python train.py --n_layer=10 --d_model=128 --n_experts=32 --experts_per_token=2 --d_expert=32 --d_shared_expert=64 --activation="swiglu" --moe_layers=[2, 3, 4, 5, 6, 7, 8, 9] --router_score="softmax" --normalize_top_k=true --routed_scale=1.41 --balance_loss=0.00402 --balance_bias=false --shared_expert_gate=true --init_std_router=0.0181 --lr_router=0.000723 --vocab_size=2048 --norm="rmsnorm" --norm_eps=1e-05 --tie_embeddings=false --optimizer="soap_variant" --lr=0.00893 --beta1=0.95 --beta2=0.99 --batch_tokens=131072 --seq_len=512 --train_tokens=524000000 --steps=3998 --dataset="wikipedia_en"
Below are experts of layer 7 (counted from 0) of a mixture-of-experts language model. Rows are named router (the router's row for the expert), gate (a neuron's input weights, with its number), up (a neuron's input weights, with its number), down (a neuron's output weights, with its number) and show model dimensions 0-127. Each number is 500 + 25 x the weight over its row's rms, rounded and kept within 0 to 999. Numbers have three digits each.
Before each expert's rows: "gets" lists some tokens that make up at least twice as much of what it gets as of all text; "comes before" lists some tokens at least twice as common just after its tokens as in all text. This comes from a sample of Wikipedia text that the model never trained on. Tokens count by the router's weight.

# expert 17
gets: "an", "x", "ch", "y", "p", "w"
comes before: "s", "ing", "er", "ed", "ic", "ers"
router:482518502481472526539483449485499524503537472477481544486472505490447503496476455495490513515517483505548528508497521521538520504483448500500486457494515548483498477541527501521492553491505535532454528503483485474526470486500514518539493512553518451499491508506495510506484470483508505516501513480465480456514514558505515479525485464488488551523515472528479519487496524479488493499442
gate2:545512523503455531508496506444507505499511501492525525548526503475477461491471477483546471551526521549478520449510499518482503526486524478509482503503485517466510515466525473484496480482538470482482459488464533464492511497519510463481468499534523483554507456504507520515509471453476520485504488521525523471486493513478501490480483521482493505529494461489465473465451499468465460493510
up2:469505455486506555518457461479489503509502481518508470482481493503485580500515498469461474520485519476518482564483494519502480478522476515477499493486539490525483496516516534553511476463490529488485507497487518539509533472527551505507509552473500463499473485494503506493500492504541509493504477466453525464457495542490494507495513503474462535514532510486520523494485525521511510450460
down2:506476507516519509539550526510504493490540526503469498494495547478486501454515540527514515516462514468501461492518513529495499483475506470534484492538464516524484510517487426526507479475489528501483498506467507499481545483526477501515499490501483526506523510401520501496493486497499480490528444495507504460506504512522497497506515536505522491486446541532494450498488507542480552523506

# expert 20
gets: " the", " a", " The", " his", " an", "The"
comes before: " ", "ly", " f", " re", " c", " p"
router:494512497503520482488515492464503504534509501501527479497522482495501446459449510507503533462495504538491506508526444478475473528481465491510451497528489514526512480528502495453476500535507530518513494516539524493478490529511454510538452483551491496502506480519477520491486481469446473491468478463511515526492527534492490512461539523434508516462510516483523480463497463529537502475495
gate0:488495519521519493489545488538523463464534555507500538516509511500480479475455503514490529476516499535512497481480453546533515506520477576507506542508523495459489498510496485466491510473520511489507504484542544535470487509546470528491486481516520476493522504513494506516480495481485507474482524535463524555494486476467491505473484502508474526448502527488485474475490445447498527509485
up0:533502514532509500523500475529514503497511529517478470497507484509518482508509516495527451500483501492482484490535519514514533498537508523542533487485468507429464508498530491470508519495533496472493540489488454503443452509482533507477507498460524489539485520546537521489516486513542528509492509515478487473524485496519487498488535495538460479501527484519476546571462486489472493526443
down0:515522508521517475482500510454479509501493529461506502493537481475489487525520513504522476513484502508509540475533480506459505494505474505510562479520480494463509539523517532512508482507497477492476498526486500541498507497516550461504556498541501505526510495530547493495460508481515516515493472500470536482488495520387508506493522464502490532497524484487511508493547535446483541476523

# expert 10
gets: "\n", " (", "==", " U", "===", " ="
comes before: "-", "\n", "|", "==", "The", "S"
router:480517526537538485453483512511478509492464474497479498500516507477489512535468463487496498509540505491506576466484440490508516477483530446469484544533472516496484516487477488513515484519511471481462488519554489484499471509530512508524520499517495549499504448497529524465474530495481527514508523513529512510517539477489485462538475491525501500478505505499481488509527426479454508484510
gate1:499517521499545484510505500467515486500457486476514508487454501459483479527430496544551496518546532492495522459515522506471492499492529476508528524517517502460515460501513541519493476538517510473479518543468526495521462536517530498480507501498526534513495508474547477517496489507491525499528565501505531538488538495511447467498477472468546502531533506516511521499485506484476502523509
up1:467505522555489492495504441525512496506494492534505508519536511502502546471510480462499468486521459509500549484473476500489519478496463482518525500546499505498492527486430528540525529484497522466497501501572497448528532473509505524507501535500476511513521508496572501501495559499505511469496527502497474449477537506497503508491481521511477486477481509506498511519495518526514541471463
down1:516498473510528496512481467496494485495465488483493492503499490504467502485517505492473506458523472537489462502501489527444546501517495487422530494472530474498487509494492487498474486493493547507510495478502482496506473497433493497481507448500476528475540518483452485479528546475499481487514497524514482496502501448622517514502520502463506486471468499501508524526489493513489501515489

# expert 24
gets: " the", " for", " of", " |", " in", " and"
comes before: " the", " 19", " S", " C", " a", " E"
router:521512494459521523509526531484482514479461481527461491463526535497534504522490542533509452453491487506498515515519500500449521546515494492495460497484517523528491495495500548495497455492501481533543486507532514527500525533498462466534466484544487530508510485467492498523529520512499528500525458522554510470493499488501464529494489497474472505521515516462503465513510492552525437527482
gate2:468461479467559520517536482491485473505479505480443498502506482510524470483518501516476473511482510493496470508509487543482490496524528512541441443479526480538509501474506530530518472495492510475530534479472461540483554504495470533521503477507509485469513468488510513482492507499500479514528509526529481450468520532497496463502525480541497493526486512435519528520487500488503446523479
up2:492518505452458517476502495459479491460477548499509480505504504489439499490480497484488500480494456498458552505520482453487558530520527504500448530521477479532499482516486519490455500534487535459523465526496492491546427484554478511478493489522468514461511496479479485529492548497464499529516488500480514529517515486511503483517498493474478512494479486529522501508472507504526522474490
down2:484475499487517493502502500526549554511497485470480524519495477484490481504468517510494464443533507522491499463485524471483494518457525499503551489485507509514499534489558534504527507465519508522558470513523484470503497517507490502483484493481523458513491508464499471492553534492516502524475474433504497520511483518509494464493510512433469479486523520508471484477466551492556486464486

# expert 30
gets: ".", " |", "%", ";", "°", "2"
comes before: " |", "%", ")", ".", " 0", "2"
router:485485476518493479511488541465496513473563486504521475531510484520462521500512487503538483495525508471485480481502464515513500470506551497552524446527481497491492491484536501471507526493514534497478484553526471532496529480496421528475492552485474481511477509474527522473496518535500475505523511454504490506513463537481484492504479481504471488476502527467469544531528506512473513453484
gate1:499460520466474491502518533463493465496515525502471531521489458516488537505530506505530492494551487514469464478518459486496508504492496505567504488482500514462579523486492525508516503525530514492539508495521472506485511462539490499488494471492512564485477482461552563462465476514490513484480511485533500504505528514490519468492531460492506496531505526503493511514497501486442522476487
up1:513475473443490519489489485538480514505507522482467492529505504559564477481531499501507484508546461481490473511507502440494468521484496487498516491479506558487554534507474474493481505530505559498492503516504522473523510495469496497480514460527586539499487471491516498453483541520460510468518506502517496518498481494495513488469531474523499484505517488508499475516481524495480446494495
down1:488465487448493514519480486538516513502527466527464475510515514541524474512496498505469553514534455504476485473488510491531459522479513517508517513461525513469526510469522493468498527508512520477530478492484549491534506501484475533490488515556538482460464468556493489468511487527518502495492491480468505528489517483549461508485499526515544459507497527483505506496488503509494476436450

# expert 23
gets: "ri", "n", "re", "–", "vi", "ro"
comes before: "d", "ed", "s", "t", "n", "or"
router:451519486476458496489461464503506518479512495460549525503457508513525511510501553493511490537499473517511512436505511496517447472497495519477487517478551521519505485417483496469486525525510512515525488482456496488503459492490530542477496523494480537480547461541498472513484453482488516467535502523514512513476508489501491474490500468488464484491521509483470485483526532519495520527506
gate2:477498481498496509498493528465495512507497538467522551563439469488517522515502533480501519472500489529493498465514497511521500479506485457499471506478471525515497534467501495483515516503501477510485492578508507473454498545526505508546484511533493538501498476505509560469486524479511490475515557486451536489516456505452527490459538487505488515482490496527497486481485487486524521543496
up2:550511475519501461527490509540490483462486487517499496503490518512522473486528467487521490502504522513490476461471464522479502479506487514512508451482466523473544524521551475505524463483518491522482528483505503490544542470498482512522505489470505506525509497495508523512523526514475513558546545537489495509493463460525508512565563499493531549465483522482529462491544502473507489500493
down2:495511529495487533490466494477532535474488513522473524522542475547488459542519511520502559447505529537494496506468494515525467511514481472471505539541527520516514473512495489515483496481507488515446474517487532484498528459528480482491510493489493533462515529459458519488484488503497503525513522530515544518464563484510511537510511480475534522519477514472524489478509510505541491555500

# expert 2
gets: ",", " |", " was", " be", "),", " Li"
comes before: " ", " and", " 19", " which", " a", " but"
router:480517483523511468524527472475566491516471504451474495524548564492530470494497529489516483483514464470441464495524515479509517520510536509513480548535509472491550527495512447491492459478494508535503524515451454494538529485498492492501483505507508508473470481484505524479510466516496494474501508503482468466534480507525539495530511503510493505494466508505525511537490504539484488549503
gate2:491485533459513494513490474493550476515508473454476515473540526501513456511493535495524511481484500484473472487551485512470522477519501473497452557531490499485500535495491474480499499501504480519493509536463506509493419504527493476508422492502511537503440511478535473502524463473532504512477489518491501517494539528488550515490477504455497540497492511499522469478476506498509518494518
up2:564501483508501491516536526492542486486522504536531497485521497511506471530465477491475498486520445490548546537479471495489523498532507501526495494499488518524455476468511496480542471524528520518478559502550481492499492508463453537477506481472518485529521507440483514517492505491499510481455488506512519533515496520514516502544488513539527473461483488526496465519491507463517547497531
down2:531476487486512506476499471510481451476462486502501506480519542461518520459519529487482513496484490483522446554531531469520494481528477538521466517506483500522471492497487519531512542501529487532496522517494504602519535463494508512491508482475515514507500494514527529525520488491484532449494504513482555530502517496488490524520469487521502515509457522493532541464461519465508506487499

# expert 16
gets: "o", "ro", " so", " a", "A", " So"
comes before: " |", "|", ",", " 19", "ci", "und"
router:492453505528537536527505481494472507514507505505498503545545513455503514479489484495445489505479487528548447469506516503516498492539497497466511506541482451508503500519502459492499545496458520493539467497505510530541503503494513475505527502480519526470555553482465487506517477500527496532452529510492498499492482479518505479525489517492454496443533501487516527527527498469540474465518
gate1:541488521525493537494557537481473507502495519487514491577504513499542483516475476493563521485537502538498526505475484522507453533536470503451455489526476545501488471527503498521447514544481533505514502508533509470490529528500491501505518465558484479510533546457480475478501484461485495485513520521486522460514533515491478510497513465489504487509502501487505485501492519465506498499494
up1:505536471513501490471487516528482501514529497488492489514475487524538556499551548544487510480530457486545511517476488537523546457509502537484536457481526511509502506450508526511510486493493535542481479535512517499478516515546522517514490489523505489488518522524468485467509532493521503455478470477509510542540495500508514515468524513521526470501475459547481499479512480548460505472485
down1:528521539464517524501545471512502514478497505490484521484521503477503538553476523550478501464522504535469471503545511509465530479509508519459481499502517496475501477508486553469452523489538522490509520540497472487495470488483491471477509482500466514518493478500525474498496520488520525474497528500526496502515491513483495488443584519491516514560487515470538484486532440517484487518486

# expert 12
gets: "-", " re", " de", " co", " \"", "re"
comes before: "s", "l", "f", "c", "li", "st"
router:497440539484494437480534513511431481492502512471536488537525537526456488468504488491518517455459530537510504451510540492488518518493530527477538503497503510500513454467533520494483490498515494508490513455463530493496464554482519519487511500479488485490504478498515475494487482459533517532492518500500475500506516482521475482486492528500545463491514518528493467533530509456480496537491
gate2:504437505476505484494535511477490512514484550483505508512480515511540516506465503470472496472493541520463525453509517500512518512502506487536456494507497509508514498478517461498509473517541514518503490469510534527468507502535454495514480506493558447472493484467510540489542528441474527497542524451527481531468523467487471478484512536478543477498485517502491547507498512487474490524525
up2:464495467492495492470456485459495464531507486473539486530517463500501504509509529495507517466481504511488476488578520466467508492463463484549480508536536519506523478493507494446507453525522494495492503467495497461519500455500531500492513516491492556531445485462507503532467524520518513475537474539497517497473496533507528507492525480485463515505518519466503482505529553494468495499508
down2:485497521436530511478488507457510513498496511529517463526475532511454512554521487511479520535466493494514489498478465520488558517488459538486512459513509542498506528487524505478491501487455490525520483492523497493506507475494506526501502477464513563510471488492509485515539476489515478496502527462488464527496532503517449502525483464468466482506532528479526515485501492454495497446442

# expert 18
gets: " |", "-", "|", ":", ";", "=="
comes before: " ", "\n", " 1", " 0", " 2", " S"
router:520493482496498501529486553490545464510482497504509498560506523529496502530514516509463489473504462470494520526462492514445492522518490465491465526545503518474518493497503549509529492515516487531474538507514486512517523546507462489528505533494510477501475481536529459478487513521569543522535480506541517547474476522470469538480496510488509483488509466512499480471503507516552529494523
gate1:508471496480521515506514474486519481470458485508455482490501493480537455519477484503526545503531522514517483449473492524472486445522424545549499514455487504499486468532489476500469465494492470528507502508500499492509528522500511463477487465502499509520503479484521447537495517482519517528495488507467514517454511502525538450484512505495499524496497455531488448484453525476510491475512
up1:470496504487497517525515518508451536495513508551509506511450487530478538509472464473481499522514483524527486505479493509504457448499561525499463499554465461483525443470498478488517490510474493474491486502527524463486501522515496509541501539548479459509507504498465510464463520521492453483486520483485506519523508450516535469538539489507503513540529517513489506505517480497521538485500
down1:483491500513483501476517509474471493519518504476479559513499496480503515497529492500514502520496504498534479539493500506510529501530506503502499477501492470532497484474494489500531495516474481480481495467480518509491465450504525530552506497525516493499525500509478543525481454498518459519513513472495489464493470472341514509520523452500525511500498511491499537468509514516496482519482

# expert 7
gets: " in", " of", " and", " as", " to", " on"
comes before: " the", " a", " his", " 19", " an", " its"
router:482484487491488495537544537523506489461547493518524497521519531520529491504461493495503481477517489550497489530532458536459486520500524455507451537512501515488496507463469518539445492515532568512505518473514465500476501515497532497512518470509512496481527501486561484487500516450498478504504547540531520496493565511499475544475502507470479490493469470485484505527504511501519491515489
gate2:511498481520505529514507486476521482488530491514509518513474492500466499503516467468510486524484497524495540472508493561515519519500506520509533425533502517491470493491548544464488482537544542525477524504515487465489579501498475560486510463473479481487491500460508505496525485524475498502490521508530506542500478477488472504533503493500530490548476523442460519539474484494492524507490
up2:491485539500520490495474528507505475509482541479480463488522496469429533475545504487503505502490486471512502501535506491508504529490499515467511496455494511487499517487549515510542504471527475515476539506488531533478503513497476491504469500473452491490470473475468477467508478541519513483472466489558546486492494486498496472538493480518504524501476483438515484468513509532560536511438
down2:476488537496450530492512475495488513512484460499553504478497508515483517535491553486508492452479510557488525479529529546519502507495491504484485496481490503479471478468527469527465479498528495504434513513517510530465522446481536510519513457468474503519511463473515449524484541475471502526491496481456521525529472485507509469486472458481476497480523523485479483508481499514504514450500

# expert 27
gets: " 19", " 1", " 2", " 3", " 18", " 4"
comes before: " |", ".", ",", "–", ":", "th"
router:494536506510523519491470479504509527510501456495491546463491457501467510474517496504480488474533506532459505503556507490545523504484477487509504538492472486493528504487495500513511544511466485458490469546448463518508528482489486474519549485510467529470490502516504546490468427518494526450486498528544499530502474519499504522519526509518502473475537529490544512505477469516520509477534
gate2:493499468449521518487489499460574492498503507474494526522505524507519500496493474502503499471528475502495519478544508527478507528495505530491482523474456527496489548460477468488475491509511481532505460468487506501496527531546510492487496482496526525528525500514510497485508439497523540502443547496446487540525521479493493490501522484542547482472510484525509550532478517514529523504553
up2:522493558487506492490520445490515509491528507497452520467546536512495452550502507487525494504505465499450494531493496455487495541491478546561523522455505543498469513508483490524509523525454504503568530482485487472503510537501501508468522440514466520474500531507502484537489478495524483529490508473481463504474514516521481531507501503510481518536515484479520477523475500499507476510501
down2:499457488508557476505447466485456498503553507456557513527513520461491469471474478488476501502517526504499522465502477541505516449487530484457481500503474488494475496478539501518480513551516524521452476471498471510489483515492501529503511563484470491506466494477493497516518530505478529491543492435509498513492535458495548504486495513507516506477529470485496488482478500490486520480505

# expert 6
gets: "ar", "il", "c", "ur", "al", "or"
comes before: "ed", "ing", "ation", "ity", "y", "er"
router:473483522520497460487523495473503463536542510472508491494506471495501523514485543494489486498526528488478472519456477504515518542510486524518447510461484452472491476538460478460470504470488518500489497541509491475496477445532530459517493524525521458543513533509503485518486512504465515452502487476493492515485539514485504482488493509552518506546543546541511493517481477489481473527469
gate2:517524454504521473525518535454502465501509511509503528490482468488519490526526535493543498531461518500511510471489486454501483551499526490498498529484465490500493497492455433536488520529493472496471529478543481491461512444520490474487508482498479479500457480488547469484528507485478550466501498547532505497507549504471513529425489494504487507534522517514516499497487484484491493519493
up2:490495478522529512486494533548497513511511502495505499471429528500474493524526525499523530549482486545461495458519498535525511494447477505467461500479492483498494540504515546480514500514469509535513469500495491497507489499516539493510466515495484487513506530491464462436448479508466519508511529514519541464528481531505496521503486473519470502467509534494456547488491463526499497548477
down2:500497477492480476466506492500488477494465465492489487442446517546496509509490536542490472476482519502517469455501527538505479523479500451497545523469488525482533468463495508515514491501491499525529499470528519500529506492518464550550488531495505498485464507535508461522512507460505476489464531502470498491532546500481518499502489501525450500494502442510482494507526497435548509488500

# expert 13
gets: "ation", "ment", "ion", "ity", "age", "tion"
comes before: " of", "s", ".", ",", " in", " and"
router:503506510492513492556490496509518519486506526480521501495513428482488473542460488498493554534525483494497509508481489473498419538493513508515495475462478457490536518502500488509477498537489490511498521494476509499499500518479528514497516497502476466558511510449523487516479496429449452504483542494521486513502497519469531528471473467470510541491527506515488475455518468482496521497518
gate2:481521509536525481492456510485435537534512560482504506477508472521480472541491534467544532492509493499516514484523453503467476512484483489474484487491489520498508531525444501490510487494476489492529456553517475510546486514489511549496489498507490458551447479499521526550499515471472489529483492525502515512483470483505551499496493509460535544513511494512508493483509480494460512508489
up2:485514526515520486529534465476515544469568519524498511511492522507537502521522445494506491512508483546509482531495462500526489494518491520518445512475454473497508483501455509491455436508512531515484523511519538478520489459454549502486496517455470488496516525497501502513508513463502501482453497504495511522494480530487483522435516465505491510477519498463486495500545469474516482480519
down2:538506489512571476493526488474506463476507535535509475550498488491527518484521474487533469518514511507549468478517510454509504466520503527497520503458546471505493487517468479547510530495491495505485506535497525512506489468499502563504496542438509516529549442484457509496490491497521451523542494511489446492519496521538483499501475517509492507505486503496534502504531497501514481520475

# expert 28
gets: "s", "es", " ex", " which", " who", "ers"
comes before: ",", ".", " and", " of", " in", " were"
router:513503474527527548453541468458534536484532519491516500499480489497515556530507471456487524503489493519483486526479484524464483529470529517506514545512556456501474496478470467549481508502449535472521476533522507481486504465486510492495473475471529520514502537467483536499483514457487478515508485505503488479457508509479539559474500461507472498487495517525512521502521471488488486508506
gate1:493499501478515522475523493498519463535503527481483508515479500493510536522507525462488518493512521525469543466509535509539480491431489506545479519509501534513509495455516471500464520463473490499542484507524500522506495493495568537476482478484533502513501484474526464542495502467506528556505543459512501518501512525495497534509444473496474540523502510514478500433504509534486520515532
up1:502469547528514466485467507515495448487504513511469484483482464517491540458495528514512515519521517478480481515526541510497511501493503482489500493481488492502534467490555509502488503494516505516498517477465484473482490488512516563483459512472510484499586461501498527482519438506499523508481514504486500548510508496501458503484510487513527442559521513471463473517511546551503529495502
down1:490494491499529537506500484493499514511510512512424494510504514486486518498486484488481511481564473517514470509472513504519530479514512488452488499470494468522499538483460545504541492522561486518521495492525522482493491479528516518505486514512524491549561531488439504465533513501498516534497468518521524513482517499483455525488478479533514484527513512504545484542536445474470544520496

# expert 14
gets: "y", "son", "ia", "er", "an", "a"
comes before: ",", " |", " (", "'", " and", "son"
router:580497482495473505506451545523492506461460486524442496496498486457539511519501526494509502509502514481502482495478507468502466484496475464546492469546483536469489474491511486498476484504470467545522496491506509497461490539520517478496457512491450523548514498483532499503514498465527527511484490470468492478501500497496542474484519518478503496545498499527501461497454528501546545519507
gate0:528491517502492506509494481496464501489485518514454518515502469503509491511468464492503513484495496487516561499499471497531519550513500501506481477515434490432527506487481536522498412528505518518472501495548490487497501502512497513503489481536494504498478482548533545488534533468486523529484514550509495489520502521478502481517510497508463455496464507544492441498478476533534465496528
up0:492499521489484579477475462501515533469494468489487470487532462489502519528513521463483512500494534461462519521472541502476528486469463485484514511501489496524466473515457476540525514521519470500564530486524518501547514531505530532519526512516504536464500536473454485527471483483472519474472488506492510515449511498511513511490511502537506516506542521480540504505469492470515480497466
down0:526476511564503512510471534461487508472498490546476543486483485466527514508543497480511496489497482481509488519498497485487483536496493474493524473443480494529421466492516476522534517483485530494481497537524514454497502521519506465502521484498517489483462525510525475532506533493475479484523505483468510527549459491518465501519489520525454471492546501513517515545485529548493489476463

# expert 15
gets: "ed", "ing", " is", " was", "ly", "ated"
comes before: " the", " to", " a", " in", " by", " as"
router:474514501533516533554516555517505464486492491513468496493472496538513474539499509479489521507489502524510503493474471502464472518462470471478445490471510526497477499433523448489520511507483519502465516531534540510497515507489512469506549509477499463552499472486501517470527501481468478502473497477504515537532540541495561527507480526457515512487467507533506501529514499519480509516521
gate0:511499489517474481462534494508569471485518524512468521499519501539486493534529492469529511536495524503515485494449490503509478527491504513489468484495489471474499515462517491537492485458501503489511479529550577454523535490546472468522503509531480469563517456510509478499492502499470515511499491464493497520504497475507560514482507482492494482455493485464553513509499520519486531525521
up0:505502492517515506534498544473510504446507489514532539537507525524535524554455501481497495501504516519493518491520454534508481543492541471520462528522504507514422497506457474492502498498511536495511528486467494511491501476538504502494477477492514474544502512460489519487527503473523497496532521511485491502521512535519509485476536530489511495504555520528487515518483501487577532495439
down0:518535480488500519495485452502504492481481502534488500443454476507534489506469482479490510510513481509508466517509475474488496523475540479533536507467496477495498497526459517489516486526477475510530429503495508475493506481459478526492495511500485479537527540477513440520538540515535506517516487531533500464547468496602500521493519513492521504501506455505501518507520487524476497500489

# expert 22
gets: ".", " |", "\n", ").", "==", ":"
comes before: "\n", " The", "\"", " He", " In", " It"
router:496521430508470481504498504499507514482453514522490537450504506518528464539538515486498478491514522475491540465530520495435482493479450524509459509532489515455468490522495489520476515484483477489450467488540493539521521509469475497453522511501473523496519517512502492551495514486477509525498485479487484495492487514491507469466496507435481525485476467489540447494527521507475480505502
gate1:498496511506491495456526476509525505497470490546511509484502491496529466479487503542468512512545550508519517506501495552451449506552480470511466531510489480479462496502472488471474506494472523496488494488496492523523470512499472507493561508562469476486544467546484542489486484513453490548485514511531503471478470494457495479497512512446507503509490465490514471517525495500540522516484
up1:514523476482466505505500528549491563451514498506515525532487509483504506551499478494455488523502564478516525494488467530515509510464460475460484517484458511535460474513488479535498475487533482483501489542486553436527487479482502527484474490506520503503518470503502500452515467499451529454516496482482510510519497484481488487497519442523498497493511532472474483517527495487515528491521
down1:548464473499525503506561503499502525521484460478500511465453535490484511532484502511497513520527501466457460507493475490465527537470503503486473478441493501546521509487499493476549545537497470527477497530499465516480503514498517503490489494487466491552514488507479503458485516502509450507486481514582519462520494521482514478497470517509451504474480491519507539504481526499521518517511